python train.py --n_experts=80 --activation="swiglu" --normalize_top_k=true --init_std_router=0.0326 --qk_norm=false
Below are experts of layer 9 (counted from 0) of a mixture-of-experts language model. Rows are named router (the router's row for the expert), gate (a neuron's input weights, with its number), up (a neuron's input weights, with its number) and show model dimensions 0-159. Each number is 128 + 32 x the weight over its row's rms, rounded and kept within 0 to 255. Numbers have three digits each.
After each expert's rows: "comes after" lists some tokens at least twice as common just before its tokens as in all text. This comes from a sample of Wikipedia text that the model never trained on. Tokens count by the router's weight.

# expert 77
router:103176163115114079123121109190072076146110130087096089136190144161108105130126076105138108095132128183139097130080155110128176164096178119073112130198126139078159146138149094073074164187107112118109102111138127154090120139090093180141080145127178104121178158068126129070169140133101172141066186147159191109068138093145133151155136176068101093106165140140134134138097155082103077195141085131162110087098086103120133130143166160160131098142126124079102100135133105109102105118133151
gate0:151152139111131121114050162178148094087114144151181099181099133137129122145143124113132103190117145152172087132111168058177128165126222076125169159137088089113062082164117096112022110089164161099081125116152148118142118136090106176131098139121145093062187101148116166132112175128108165098133143162155163096144172119133115148141086148142122124164122099096126123128146151084097214139095162152097098136144122182121134171073163168150113107125121090117097133118091142168093150154152102
up0:122129164164116166128079099141109142137171143075119057108104153126156043144083106114155150133153051129116151111118124112149149092160161060102091085128131160154150159171183114063112124174157099145085163116127170119130145118124135158167129146097125160098169146132061176169182154178090147145144108124115140087129107118191176155154119119112142099175110137203163105124135132060098089158116122157171164105137193086139184123060121189118150145149071132088148151136170117125127101161144115
gate1:128162118126158166152149144119112140132122124087121081164109128140133148157092153113132084152172110114098187183173137143169102189050113182121106098135092128149130106130172052125094128161148121136141124074096179147138122105128147116124132064172146076113147101104124151125117131139136145108155135130132191161047111091094155085139091127130097179089109084158155129089153129157101109084132140159125170096145116171105121076099103092102146097107165162149079100221131142068192191067176181
up1:140172134193083088059112175119136124095134144097137137118109131085125137127085089131093097199093126170096119125110158092152121125150130136188079120111184150113137139168130099128086099148181077153145128060099145194042132148078108182141162158129146156145101123095170170134114174144106127137122155125080135134084149121112116123162157139146129172192151142162132183125144106135121138144083057125170180109195122065128158163104132179165185092122080140149147165133142147090148097071170120
comes after: "\n", " ", " year", " Year", " 202", " %"

# expert 40
router:085148126132144099114154184115171148108107113080094112118125150107166179104085193083148096119154090108070166161210061153124155145193076122131121117116162160081109109151082174115144138123183109106130146137105128092117157138106136131041141122114138084161216128116152108117141132174105097111141090132127105073056124096072068137112139152164159145124114099099134144152149099119166103104158139108071172102122143109110196203146120091116108143129177178122116104106122104100065156129150108
gate0:094108120144096157105105143095121137128119134140110109130132152113132152176073110154131147166160101137066162150226019095148130108147118164161127130059080114134142093140095145116106164079179141068100130124114099117138112102093118131081126151082093109115198103119133110155141082141151070098102137146142083035128100086128124130130121169108105106113166105144091141132064164113155076122078180183077163135128148141099107182096102127186165145070122142168141062139146101118164135134157132
up0:205152127115121145100103137126126179110072145184173078118138067126139170173166067194105126142127103122093055202123128124234147152144165140138100163104141129112143161090139136181134045097116167120190171083109103118185132173149119076172212133158123145151170135138155143147133156114097148086137159104119153178141170102131122090164142051142088145114157149106118129160133107139092145130157139139133123108109124141123123143088096131196165102121110138166101119111093123105160095126105123
gate1:115158128089119113133175146115151165118168137115095142170104119098130094139091142149133100193130093092135109134171042136082109116126108125133100127093137155135157132169129112126127124162210126102138152171170090084099198112142140125084130152110135066087190119064100091186161133101094140125180084077149187119066151131119114171138176122196128158134114109067130144150130150091185109167145097089107194101143141158112143180120103123093119108110178132170089103153107089164087167093128197
up1:108203166121134130165169151059085132066140134180140144177143063186098110137159088076126159082129161130143118090104160143120132126119173110177171087137071159134143065088199125115083157136097149153135112114190109147192137087147160132155117087132178171093158113113126135097074102160168162115158111158123141123186156105179150123085117117163120124099066115127149151134157121152102136123087131132171117127142108158106106178160146132082165132133102104154088133166104085083142167134125032
comes after: "-", "\n", " =", " It", "|---|---|---|---", " it"

# expert 9
router:186070164061072110125147176109140160076136095149074143141163137125149180089181090125112146121081109123110110095150099146088169132127125130156102106164128109116129126164120124152127147097074095130148118097177091136124137127119144117109092155132148139119092138134105198167097168122113066085150197153155140126105123152138121091131070123114158112140166154103153113144145158057103198149149179121123078160086211152187110169133151095139151191045140133159108046100141136129130151092180145
gate0:101120101137123094171131090099162128025128112123109127122188111078148151129122144092081087211086094176075104125131095157159172090117132171075121120071165076141097122097160141110108119096079094111066136092135154075147137137187114152115129143133145078123087143150103131137160074091122188130137130112135092140096157171105081075134074134132096112126164108074118161158082096092100100108145139177078118127139110131101100120045127155108170127124161103142155146127116080087165150076177125
up0:173134097153178119193124108130132190088130119092135137117155057163095144123138133159175167114115140106102110128135127119129117164163184108123101112091125105116084181118086104130111081110144112100162106173111151069155113085190136085112091118155099146175186090107075136072172122158069094162059157124131115145108149128127170078070166084177139138136094087171071169175124104119110164159077145115162104055092173150155091123157097159154149164179111111125095106154123136112102074155146136
gate1:175082103071145070106128157120155098097138102158116166083107061142169133110103097122122116212135081144116143131123139137132178100085142074229063130151161150146067077170113135157101121097112172154084157143151142150087133107112166127112119109130142127114137100125109095129104112070138084033170127095161183085142115159136150129068062141124119096104116154112159140180175119092173072104141105140107121058129133115126075144151089104158135138100106135119166164169100148147109117096128088
up1:124080171085159166162161140186166162108130060107153078156127155159114188143097116127072133079126116151156084137144176051108137099097141162168131091157077102140130115091086090139128154149156179131159101083082116147127082050134071165136118154081134136101108116181144092104119166121103114145121116141124149162125084118094116107136178151079111175141165177156089191148114149024101111156104132124074138145119118166140117113088138135089141107072108115137144059081156153130110142103155138
comes after: " |", " the", "-", " of", "|", ","

# expert 16
router:091164108158114134112152175195091138065169171159137123120126109155158112084152119113038157065118180122103155123116128166133119187165146123168150101126142084102118104074135151096104096148139150098145127227149107188143135071181139114084064085160158173122143121154094115127116135133175183185109115155088140145128095073131184128152152095153179108085123121109137156110131164126126150133132130147165160083097139159079128176095184173095189089111119119142100125085169125117133149128175160
gate0:186159145136140183138111110136154142126143116170165157086112139160228096143129107087087151101100116130142154141107123137137096128128149071110169085137125089096122119114081112072093153195116221130143170122130163136113134078122144089103065120119136155073136117141124111126148109126146175162155125163090186155151159140120151122066091149115144146094135145127095153132143181104133111164060140199107116146162137134132157127048178151091161163105132124204107052157086133180134116178168085
up0:129113147187120072112122144027116175123126095079093125175117176146074097148115169112186114237081105112175128137123159151184119059108123083125136168154161145150135137114098183147149158142078115124092095101123112092133105146083107156134125197110132080133086178064200124138154137119086160112116161155108056098140132166147130119137114108116142184156133119151099084095169101111078133155153148076136115155139124062121105158117132109181113115160127130147114125133142117121130163148086081
gate1:126121142124113150133097158096129110122148112164154127166161130193173051093104087140106129141166169116115190199143100099124136160127151129108132151186088081110133166103157091123077097124158188149108177104092141155101145137190133096180132123116146197187096182135114168158096101110103118140092190116167099092102164137083128135108156137172172109144143121087162094087145128141153183170126096191124125114162098082094205163137206134124150133123183116137111099193154149135140153107136172
up1:148118117115110077111129075129164122099131159098219138144151079145152045164106155150146180120154143127147136154135090173131147143096164210136198099172106137113124126124108134157126142105164096124109150155167170220114105119156083123138135053170133127113120116109140132099109120088072169126104072105105102130156165172122139078135126182196126135126099166112075160075151174136073125110144114144126134123082104150139093110090195171134146105128142085142131127059111121115172081193146162
comes after: "\n", " of", " in", " for", " to", " with"

# expert 4
router:106154155144088125213119160139083058114100089078101134132082074134143172085129152151142154105122179178072121086137138129178130092126137179152135150110085137173112090099129088140167150105104137103140096128141151126138161114095107099121105120084100132128173120110151116134102113145157136122091129142132123046118115125163117119106176138126076106089094084147058115165105160108123075119097161130147099111138199200096182123105076104146095074156099139132103089046047089084113167147086113
gate0:102206196184114097166160180110117136093163156136137126139097111151081140199088160110163109182131085148086147142108135141152089116112160150215142148139106149128109094138178093123145133141180140073090078141088176093135146112123105132092117130126102093098170151115139050145040079176147134096097124106180111139084129159138106134125132175197095115081106140074125134132071135141106147138122120134115186167135126137136193136176116131119087155168147121154161162139129109118172153085125189
up0:099122137183124157090129107180092104101121177104138121090089090073155161147124130064058124100117146181133105176127104102106121125147083121098096141090127167100124113113127135169202121189126136118059195131095167152135070182154151119143126181168132185147133075147091138184192148112106101165169144120113141188081145105161127117112128135220077130150132158119161103131123113073153126153084122139095126156196132089141120132132173110142172088148157103119095094131174116123154185113155102
gate1:126113168076076129216131128077196135132133129142120101154121127143144128180093087128167088142108137179104153141073099142122126146145108107088109142168099126156143194134164098142095175128166153123135085110141170123101166123072107137140108116150165128074063093098147127171122095163081104146067108097088092153099048052144120096148163140177110127150129100118079066104129142107120053172120163136059125178128101123122116126097116099048108105154145152110146115146128080178150160147160120
up1:177116093108151179092119040052101157088187112140130142168133088098130112131149109097129071153129092153168174133150096210156200114163163125076117163113090098102177100083130150114144157126106094124136136135157130109166121104156114104167080148087161108125060105129171110093143093134092144140125126135104092119164081087149116129161147085123135110100148157093138173133064112130166140116137075111075116133152126141142140159101196060157189167122065086118081147077123132162154153143115143
comes after: "\n", "==", ".", "===", " ==", " \""

# expert 43
router:104135100098218103062141174065145104149173121122163143113076101173100113194114095128115111112196133179124145108105152088127149129137165120150194104130134125171131141157103078107125098138123126165169102206131080116136119117131054139102123190144075135170070135133093194090172109120142131033126135169098139165106174115128058129100140168185162138153122147086155172089116131124186181076141133125141082134112145122136161149119087145121102110135136148095104149119120119134129089142095111
gate0:121089128209163162084101126124142108144144092121169144057146185158108144171084158141129101175203105173119136083105153073129112149090197090153146044111091094142124106161111130104127100135121166129174100163130134063118105101155097125135125179096142111194129166123107103117159099113133117113171139127149163153050153154106073105114089174123138151104156126086090149085052129096156103095142234175135097135105131117153095141103095172102108123094134143099113161133115113141108121091132125
up0:179151141164125114133131127182125104133108102201111111082138161115146175158140100152163130117218127145144106152135190148135125110146140169116127122141096108094082094144182113098128124147154092087166164129141127130178170119090169107138126110093090154111152104126118193205076049118186090117103121117147132194128108102047152176104089169170120153158160066109098174163128172184083138081120064100162115095133133126122155118097164179096084129132134155059113152129152147145135134123130163
gate1:135129146132105139074181135140179151137135127123144103110123112148095098176112072139142111113151062157133095117144135138151115125085147144155152171121081112122079091185125053107110134137132127143179161110162133085111159088182121096061053121122148123137131130137066158093203064091164080050120160107184165122109171091099098096112118129128104033165185133132102112088152122123127152077168188125156111102131048059114115112120126162113129143130165077127129135142146082105144113108131123
up1:086133157096122116112135130112133171075103130120139144123097058084129072118137118049123156070118159153143136124127146092149081111149132153103154130127118170110158154099089120092106077109164127154130133113125163119131123105135165108146119101134122138062159073138118190116144189183204102129101129184188143112072075154184154114081159137089111126145059157181116113063125146110120176122114126144158139101080179133169089171153157127109106115168126161128123125142082141163109029110041132
comes after: " |", " B", " F", "b", " b", " H"

# expert 64
router:095207125123145154156147068121140078124142101096119142157186152170135109098135110164127157130133161111134064106122060126145152175106115114117154193145199143079193133118154138092081194064119120137133138121190094163125105156159128109162117119151139115150120131122113106143140169142169154084093157098097170076143090116147090154089047118140110076123116112159143118171079111125159151067139137115199163101147073096113162088179180116112155137089137194095097119135165145121168074127151141
gate0:104163098190139168098120105155123116083131113120116147180192121159087129176088148148161142168128123128127113126111059117093118119100113163147129169147153160135142158088124093144120219080113099135094136179125192098138116081131169137163122150132144134114122105107168155171150173133190181101148199139084149135154113151111170116082081120168113099141176138142138132151121075141171082085163154110201140082135080090108047134184159079112164082123162145117095142150118098137107153136083194
up0:112145088097159171129142146093176163136133141098179179107184121149148191106110118096142110131119132162155144141108108052125181153088166167175080180134146146138141160142146175100096153138127140157150084163085168124162105158183138160143124138163172115089139183148074122104182119129110145134101112149094143119071186122111133119151157117146110138107106069121152129124070106077105085089118101137106145103152145061153105126075179121174119176096182118101085115146112115183041062159067124
gate1:117200126176130183160107063158191135128142103153110154142181146122149083132106141138119130153117085166129151127066102191147100144081141166154115143184161136112188113086168140118110182139168107165117133110130095152097104088091129117164174154108144121145123138143070097157169111125190152105123174133122161048148130102145091176119011116136118069116137098131104121153143107121169054068097107096152148160122083089123116133151125130124129133140148124147108148155193143120145160050125169
up1:130154153112129060130090139067090067107153181128130138084071079120129131156153119124091106105158077138124140165157112158134090141189122048098130180181140132132123129158173126107136124112120118127118116091121132124122140140154148090127128081156125106138067255171069159100124081129113097117065162162117046151117084102146141140115119149090087140067153108129150117134093081150190141130102128130078093161144088118146096142125099149151094178169100103164163131084145093115141099164122124
comes after: "\n", " D", " L", " d", "\n ", " l"

# expert 67
router:111160150142113161129097113155120107137073114064104065146183140146167139137146080151142128135106136156096093147112095101069161105134122141123168108113173134144162082095154120131132210122183129107124193106108124148156170147108091134171081068133118076162195147087099131130128106131109150086092107130141120157128184149114082160116119136129119084040158129142148090147145078070138131137161093109207157103167134154199097133159183149132141130059159172102088132194125107112065157131130100
gate0:145144158135085113097112104111126176130131084105129075152123101139145158125143120060179101143153088164176133121153095095141110178126095154135138140157111091084173185107160086125175115096189180153188112089137114132154190106193185069152126123181062104101109122119113162128132076127129112127126086162186165143080144092073121141126156156182103101124150096114082116092168130065134156173113188130090111141122089131129109160193148162111160087150139132087192097114055110101149107139137144
up0:083074112099124097128103146095078064123141130131128049078118120082089148127064115142106111097151167129145168185088133123179096120150038150132173102091109128149182188164182067124113113092191125076210089106148137153104123132128143148138151089089119097121162141072149091200155185137139117123149148157107087138129120156132144180106118081123129107144140134162183076097127145112152124082106111137125146101122140099112129128115100126089210136087101126150153139147121189102150183136158141
gate1:122148099059160151144095131114121113148126132143136113155132106172165154176095120113184146085132122171173106130139126089095112112128137117115157086116125087166144090149130094126102129151146224132162147098102114082133165100168053094183105091144089060111144088091087118119131115151115176164120121135147095077098147213089106197140067081133146115100154127125059119078146116124091202127106058156129148146136128131163082066174131186149164111115093131167121112140120153067137169109148112
up1:041121130100153118097145150117109109114105100121121162137181157160133121119105131139139129148117172136144195145108123107137192074144093146100185148133133106159110132168108197129083161113181058099109168132062111126098207117102125133146122035131109088139119097100136133141161122105132154129128109168144142142060136137199093145165152049161084147093110143089119125107151148109166125124155105144140172096166154172175113151078138108120058171170171108146133128182160134181115117080132066
comes after: "\n", " of", "\n ", "ation", " for", " University"

# expert 29
router:109123095104135140061156186161092141131162101135113142089107115085191182161139120121144140118094095148146093156155128197092135134083134120190142157129115143158145135147181106137140154168149117101126060084097122153082112113134110074161160092117154159127135124163126148160186176154141073077138115051122117164105150144150050165128126088158150110135081161111156085143114155148096115120137082160159133140159153126094149124078175140144097166088077116178125191101149154164051094197187122
gate0:103188097146169164157124106053090136107126052195130121114120190144110163119099111079163097117088128104150110120155131126169118122082147165192133120126153107147081133156110067151059193136136152113153131095084202119144111147161124154071123147114089115108105121095142162138138061156164087089146138155128135049115121141163083141152065145139122131120127123096114128176072141094113089172128092114104140123077137119134169134164170176151118137183090063166182151106102113162151114092143085
up0:103147138078139119194103146155130132145157161119144157165127152129165137150082180126096201095086131148113159097131136128153125153166108167111150039166042085118155192151132121107087135182153180090140140088137123150123118112080130095160135097070101106142111160142126182172144173122136087136171153133126117130151141097085106174111149163064184100167144144139132143062158099131161176122174107176104126082158133091143137125098140112073133115094137111124145083114188191122213137096085117
gate1:125181131152136153112075132111106107146140141159098125098152130162203093156083106149173157152118097150123085036098068121105125124137137175155048101115134128095136171152142088129181129144152187058100109141123143109081093161142108117174141139094134173052176104141104142135168096195157116119132136131154098092144106173178064119113081095134139116129104108056091130120090181128138135095120118189078092119123122135125196094150158156109128119134147149135150067144111105178171092095116178
up1:140145138111243094164087099096112145077150142086138170108143085131109140145044114101193119096131142142156161158133134117065088139102087136141095147106120105076149162149101150122104090167168125102106117095179172071166143136129109069132155185174118135119080162175164046138101145167109158159119120149087112091182081124146139145080215102164119127164098193170141118143161156130136116162114130138146120104185145086152135126162146119123116143096160098125174073094116128100122117130153138
comes after: " |", ";", ":", " 5", " 6", "′"

# expert 0
router:120156125152108195153091133141109161124167066193162150146099152086104122099138120182130154156138102130152162082108167159111139197115089155138204167075095109130128199169065106112038121130131118078164124161130110150133120131129152130159096133054145164095105124142169223134108050131126153139175142093109092114117078162141137108111148140137063151114120151117161130179050122160100125099143109124133103111092147118126117214153116136129159136153143092100081089103111118147143155158118133
gate29:157200157024121152141183128084103141119135104153127139130119109154128099142152135135056134169120066143108133119116161093192115167141187148127121106123106200152138096116103070185120124141149149123096182135151085141139117134089115146173085131050077190056084134135105126154102102137132119126177139151123113118055173172115127099126116156131145115172120093046115155148142109106182073120112087090068156141120153136105082158115100091078120102110080148137159100131145124146171131095152122
up29:165205173128140160166170111079149087156167132111095216113134154050095079174128137149153170149167131179155107127157129093101130110123095170112122092107126103128070137117120085116074144150159164131091113127132114119149031128119162128128112134137128143114129133141093138125090038111103166168149138112089143133131190155128143107091128102141146139154168125133171101171135136135136037114131128101123124113115153100187139153207104077213165154116111123059103097132115191124138131156142134
gate30:127153098171149151119127169173066183124080103142089145110111170064108082170092091146142136158147222132120151113109128208130159187125120132115119125157145096126167186070143076113080154115143126146188126164115071093128098141105219097105163165105047142131103132174151138126123093133107152145152117118166151106120090174144081149149142165140158127066130103124182118153107143164125102125099113193133105144097185134143126113134113091111179125142142193132121145173105089070106126116169115
up30:166118161066085130168137138172121145160144120101131095123094136120158086104139087113100142154175159127131117069104168102206062111223051166158136136104142107085138224115189130142146133122102149129128082128106044164126077185155110125165083101141153102099124130142087142165189105143113156128126106129093129138102145156085061117143092122149130168110123148097129145187141162079057112173118129150118148137143135177118097107152101180132128144158081101127135115056143150114141134153123127
comes after: " |", "\n", "|", "-", " 2", " 1"

# expert 8
router:128155108117073148117142139128097117098097189147146164171105159098130093122163083162083161099141140171120147145123113121211174166116117122170094127183154074123120147133118133160135136130110078154150065089105127135126135153122130063086175139138080152074173152130157100097152156113100147093189081178136136136054066099160167114156128125143144157180136157153132088116067114145106150158159141124135146177138183131074149120058104116165164066095107080151167127195175148135184101106109099
gate0:088152144183144171179140129120082137151126091129120139140117162090077114109114111143101165136134151108122150181083081108155105166110127129131116177155123094142125123094156068113113175108117167164146100092092166127168149112201142098073165125070108124076150112135122145120172144129151166120192055159108154090087160102138094081107128151139152142118151169152047123107155125123121134087123185146121136170079097143058163046131133133151137127111107094152145098199180099125159116064042135
up0:159187058154133060088118158113157157115132118068128118142095082159194151136121140136159076186053146165078149139131176152123129136180144105129045126122121120150156093181141138136101100077130122092148098158126173084135162043075108111174088093130198113170140148139091133122106127132167097147150145104132143087140171151095105126142165153152171130102120145116123096146100173159099214123176076142138104116081154136121088099090113071126099094107112079129132102125142112121185146153113146
gate1:097119132143108131159089092137128096081119144161168118103119123174091096218128114161154118076093141152158096195087111127177192199127149143164081142179120096144090171110147134147181169193106123160164104074070134184139206130103176063121116101094114150121141098128134121119140074078142179119193110108130118120072106105137122127106099155213175110143160128127137137106126129093125110202165121152084156153143130132074130089114140184126127124135103129104129146152135122129160133139178176
up1:070124131176181109175143149136084062115144101093135111150077064085078147158124161103130088076106123140155128119074100144116055128119089146139124146119184074097104174149094110130136106110097181096097101117145135152090150164119133190090102082118115152085101172075109110173138105085124156111119119149056083129164080127143098182103200113153098144116129140180082124116114194086118140122114124096117138144188151104161087081157156139107142107173111140152161177109123100172151150169097177
comes after: " |", "\n", ".", " ", ")", "=="

# expert 63
router:118123115089133106156143150153095135165213089163153124081201170111073138155162145183114117129150092107160119099126162151148101143123111085116172158135110072152151173085131162165126101135149127098120166103024109121057162182092178120158120087155146105133118110205152149145152081131160108121127092093104139145112134137125091131078137084085099135145157168045149065128131154082191155163166144087145105110163079136117140104125162120070137142145130130160116131121149101138122076191138095
gate0:185176146158137129131140135150170176165119113109127082091171143079089124125053095147218131164124114098105094146136153145106139142066113128150098153134092089121130122183128110209137134124137109124094127148105107110133093101131189105177100106168124105142172154166162182074129054140145031143114110163162080116106120136111092113117087123171112070134152137120189085091052168149114152110134149085104128117153098077153137093144140100146098171131166149174169085127119151083153162136165124
up0:114121078132172162148112142130105129110121069097115178166114151158133126112117093119135090114068120099153173097114112138137130094083116136105172142127152162129142097073131126115139125162141161092120072096143158110121131077129091173167111095109186120108140114116134143163209171113155094152184147147187123060118137215183111111101096122128186121117164111113182153162121108086101087101107086178097213093119117114126085113087142121110162114135044078158127103152203164099161165108107079
gate1:147141136130175140104154104155089121154129118183122155082109113115106141144126124134132181164145085179165105082101116097116087187131124094166076146155053074099126124189131076157080068113170137121143140160109114091198106119093163128163106118109124125104180170158132088121112065183123125107124121083116146113123082140119115044152133185104110165133141106128138111072112155098193113130108135121114195135146040151106128164086154130093119125123176188168120125162127122086069121059106098
up1:223100119140122130035150137170130105121074141060201134155168145144054131099157117179099111153128097143070150137138071154131143107104162142133080112115135111134129093116119113142111128130121130138107132133121074158179142117117103180174153212178097080140153147078177065108094182141138146096140133126139142114083112146178124145139086130114202130093115170084149139134144130150135120147143107078203122175102093145103129126113170117116051155112135113165116149099162107176076170116121119
comes after: " |", "|", ":", " 5", " 6", "7"

# expert 48
router:114120136074166105170110149134168081128107105130101152215110157068123124096117129142162147124168180153157144041119159092148118111118152113162134102075072175186133139161109124101179153159115126088134108063107169127107135122137097170117124189111140107112149186110147112124170201160047165182123152136138117143080142139116117143112164101146105122161149136107093114114166151087104115203194137097105162059107137104140140127114150123127082123136125101056103125195149168110080161079133121
gate0:107197116155148102170158125133161141118098121116134182130064175130222082152158133142143126153138138187086172160113153133110194098119113114139098102075143139217183197108127119107137095148071150144110177087114164144134106126108120140090102118099105135063175122123114109097168094176080104146166116118155109115075124113155081156140117159110090122112119124136115066198095151092137091124071114150094138136068114134114120120177091148068154108097174120140138158123160123103133131072176072
up0:128128137146136102134191130131135114118122135127064192102150115071098155120114097096077141112150155148177099105145087129104144165066139117138121112129137126107174166146084131142114146157133066177079122112078165106065134179154158097081139145129108107107082084158151073129126112182124186164109146102148141064112081106171174131167103160115103138168055154077168108126099098129131081165123082106149070120122101095128125117167187107141094154078135156160171155215145180128162070139140156
gate1:175097111116118114181127093146152145139129121150161138163063168114116084122129130095148114148175155163139187133127128135110084123092167139132126061104135126081088127121129050070135145134097159150075089073133110103128119106127151187125127126161090044116130132101150169144119170177184135228118172101072145072119136141119069106091120091121096154109112138113081174106127180118127130144140148115151128085129105074110150152127164152152150158153100177144146143177156236108175126088137166
up1:152116174109107126182109161162129131149193099075194099169064092098145095116086117123112104160126064090127122138144096124085136101128136165152166167150133110159153109135113094130064088129118067165089131134107120152106113136129117142107177035104196156108100146158084137128052102111144080138103139115101082096139063149097098062161141106105168150152123110126109072109099098176124165121148143093129185173120133214109153135121082176094165128142161112142120133115161150126100146192152157
comes after: "\n", ".", "==", " ==", " =", "==="

# expert 71
router:158086073117215167142127101173107118145146148088123112092161122177086136170159161138105180112167132122176144184112121159120138111059091114111112139050095091092062165146126131142068121071068106127155096119081115070176128082154098119143106129105129160193124123135106172165122167168124099111112199148118119145116152135147097149159162196104135111148145131086114112124102085030102184133138130098103121159105133166107150128096119155086130140116124151089083146111111148170093136131191114
gate0:187099123183206166195173031121101130105161132162122144112127165158098161076126093113139152146170162130118134132102164103149114192052106120113093116114063121149140177144169139136108082097121143159139105129155133040133127083126104118117139132100106185157144152123090120154104175130181130150076143154148111096086152118153117164176158127120124130148156130095085201207124141087116091114128128149112160148097132128128096172082118176090132166095125164120122091192124124191141121154145095
up0:155101150123107145138143139084124157191090067128168187102118094106100183204081182108120123113122094109169106182135107129082114111164136138114078122145136082077098139125105203182127126147163146158131116129064116152185064096090177176113126158165102158097125152150114128201164127165102123168120099088073081126097158176123154101111110136140144114087182179147088127070098082152047119106129115107139169147165138095113142157110120155144148084095181109167114153132152142130102106148100120
gate1:183118103166127160090148101129085148128131098166112124159134189101130096164082130107101184091155086130130157162112122092154119130089106117148108087075154082101088149124171093117024119095159122115085139153118152104167132097122153123141129103127104102153110115136126137154110183108207147079101120126150101114162136139153087157149159138038103068127130139084179161077146163076138148122109179105167232152154149187110135173106124155152146189065103153133106143118146118139120094117185104
up1:059135106121182131145121103155132136152128151170131181103195127145155123110106081177099114142151111103140105103134157141135149135127122078152173088145094122140159116109134130150122142163121144169129100170084125113169130124141098113140130094148108217141117103148094174068119181167191075177120151068115152094130186101139174128143134145173163156140179066167140141131116120147067133160156136127077161197168077158096109179101057130171127116126150141097083094105193088208136102134085112
comes after: " |", "|", ";", " st", " /"

# expert 30
router:175096116112122093207127124129153117141129090111119100137147104137111109156177134161154083099132115098111139148146119182177106065101101090116187146099098085179127174179096144208143134129114110088122152145028105138130161177131162166103137160085172112120125128160153108123188086162145118098168152156144129093063135191096070163128132099113172104188119156100134115127125175094119147153161133078183090100125109167122134151172152135077112106150132178151122097100159137135118064166121055
gate0:086128088155134152144094128143131169102125081114123123126133144124144057180116114123195114166132089126168183116088139184111094118128109110143158109134124132152168219101109036123137117087153149176167181215100104143139096163069157088090145154070158100095166137115098074150151146126118107131214100097163148112107120170099098114114089148136109102105127096099099164101122172138120147143116177128140119069099123111087116046144055123154157057101123143120121133153150134140112078133118141
up0:097157175232152098172141103159118159142162161135146164140120137116113180133137127187116160102132159164131117130118154132161096223155154107150113138101186108073099110085132135088142174150145149193136104101148128110089098127077112068105157143113089166130093085056190155092137134094080149237131137161086147103175117083158156125120132153126159146200147125063116143153122108152104128148112156121119157155176163097159164188115176131128139137159133089120102132159131113118132161109137124
gate1:193096064152090129135127154138210102080077132083158110112098127168111125139124122114153124144117096111117146191067068138119076076053164066190100126137166090187153192144090150097087156147149129101139142117117161109130184125083147128138120182080162068124124150163138161149153167136127144130141117101127137138097119129139115131134028116131152103151089155103137194139125107148096170140119098090145109101117101217108123131119137150180120166186136111130119166147155135129094076117087121
up1:050141167130154130097048099144120133106118127129153106129139117108172139158123075164156105147107158150145103124110140126115147155160106142138102153185112163104114014077210108126194139112123166087105110116153162100113098171170129155079106092174166135185136160156194145082131137136127157181077099099147131127149115108109117149161210096090051135113125107151132109130113112140116167087128121137112174152170161120115090122124122133064201186136060115100124164111117126143100170111124099
comes after: " |", "|", ":", ";", " on", " 5"

# expert 3
router:100195078145156102126153156160079183136106179119131131128145105137136178075132176086103096098120136138117129132135173080129117150123117162169109143091100076156116108104111154109104083142131180118156099145136120174139125114121156139087098121186142204144142129132100120092130206146166225191141092123140185132124096098090173106145102045135153113077147138105156190093166139125124169184097146086146132119094097147117179148073146070122178149172130152139119118118117144079152071097168141
gate0:154183066163162121105139127138141143204152116108078106132133147160122140159127108167154057113118145142123090141098109109156105180128137149119098170193115059106174083091118121109063072165136163159154171121156131102109171103069084137123130122161120171052136116119083114140101141154121113175141157052193138095120135137167131147090068107179127143108129146051144125048127092160152085153101143129126165129132106144141152133092134106186153092173172095140132154142080097129136105078170104
up0:150125180082139097159173112126123130095152186144157143128149078134152141100109140120130123184137181149078133137112131116150086098104093146104142119157154155137099095083120105131144119121102106026116094179103096204144167122097096133145109163119217175185084129196185119166081168081163072125080172117118109162137125086125091127137125057094156152092123114153111088053134126130123102084075133136145176141113121127076125171096117133143126094191127133138161132095141181142172094091145122
gate1:148110111126163116184109124120133128167138133174178109141110117154126121102093198098203145078070141117165121155123089109160140138133058106107119136130084097141123176119138106073115136153146127123149115079142136115095148119111137141048129117135169134174123048154123165100187117132154111093120133103181162119039109132073133122172160114140120097129137113123150201108118157147122149126054148104100135086125108094162086106112109151083163122100181140136161097230121123073196114128202156
up1:134063065163143096113084176137133118171119109085031113129090083097097141199129137147189154176146199090162094105123081140149164135141122093101112113116148134151122089131121145134093135184138086107106164151130127133102059133158111105127180144104099122077140157119148115128205075065124112176137117071096132104061136106140150134160138153194113087147120155092103124153117186136150118148146091146114091142117122151129087118198122130120103135160092126126095093121174086107132150179115205
comes after: " of", "\n", " in", " to", " with", " for"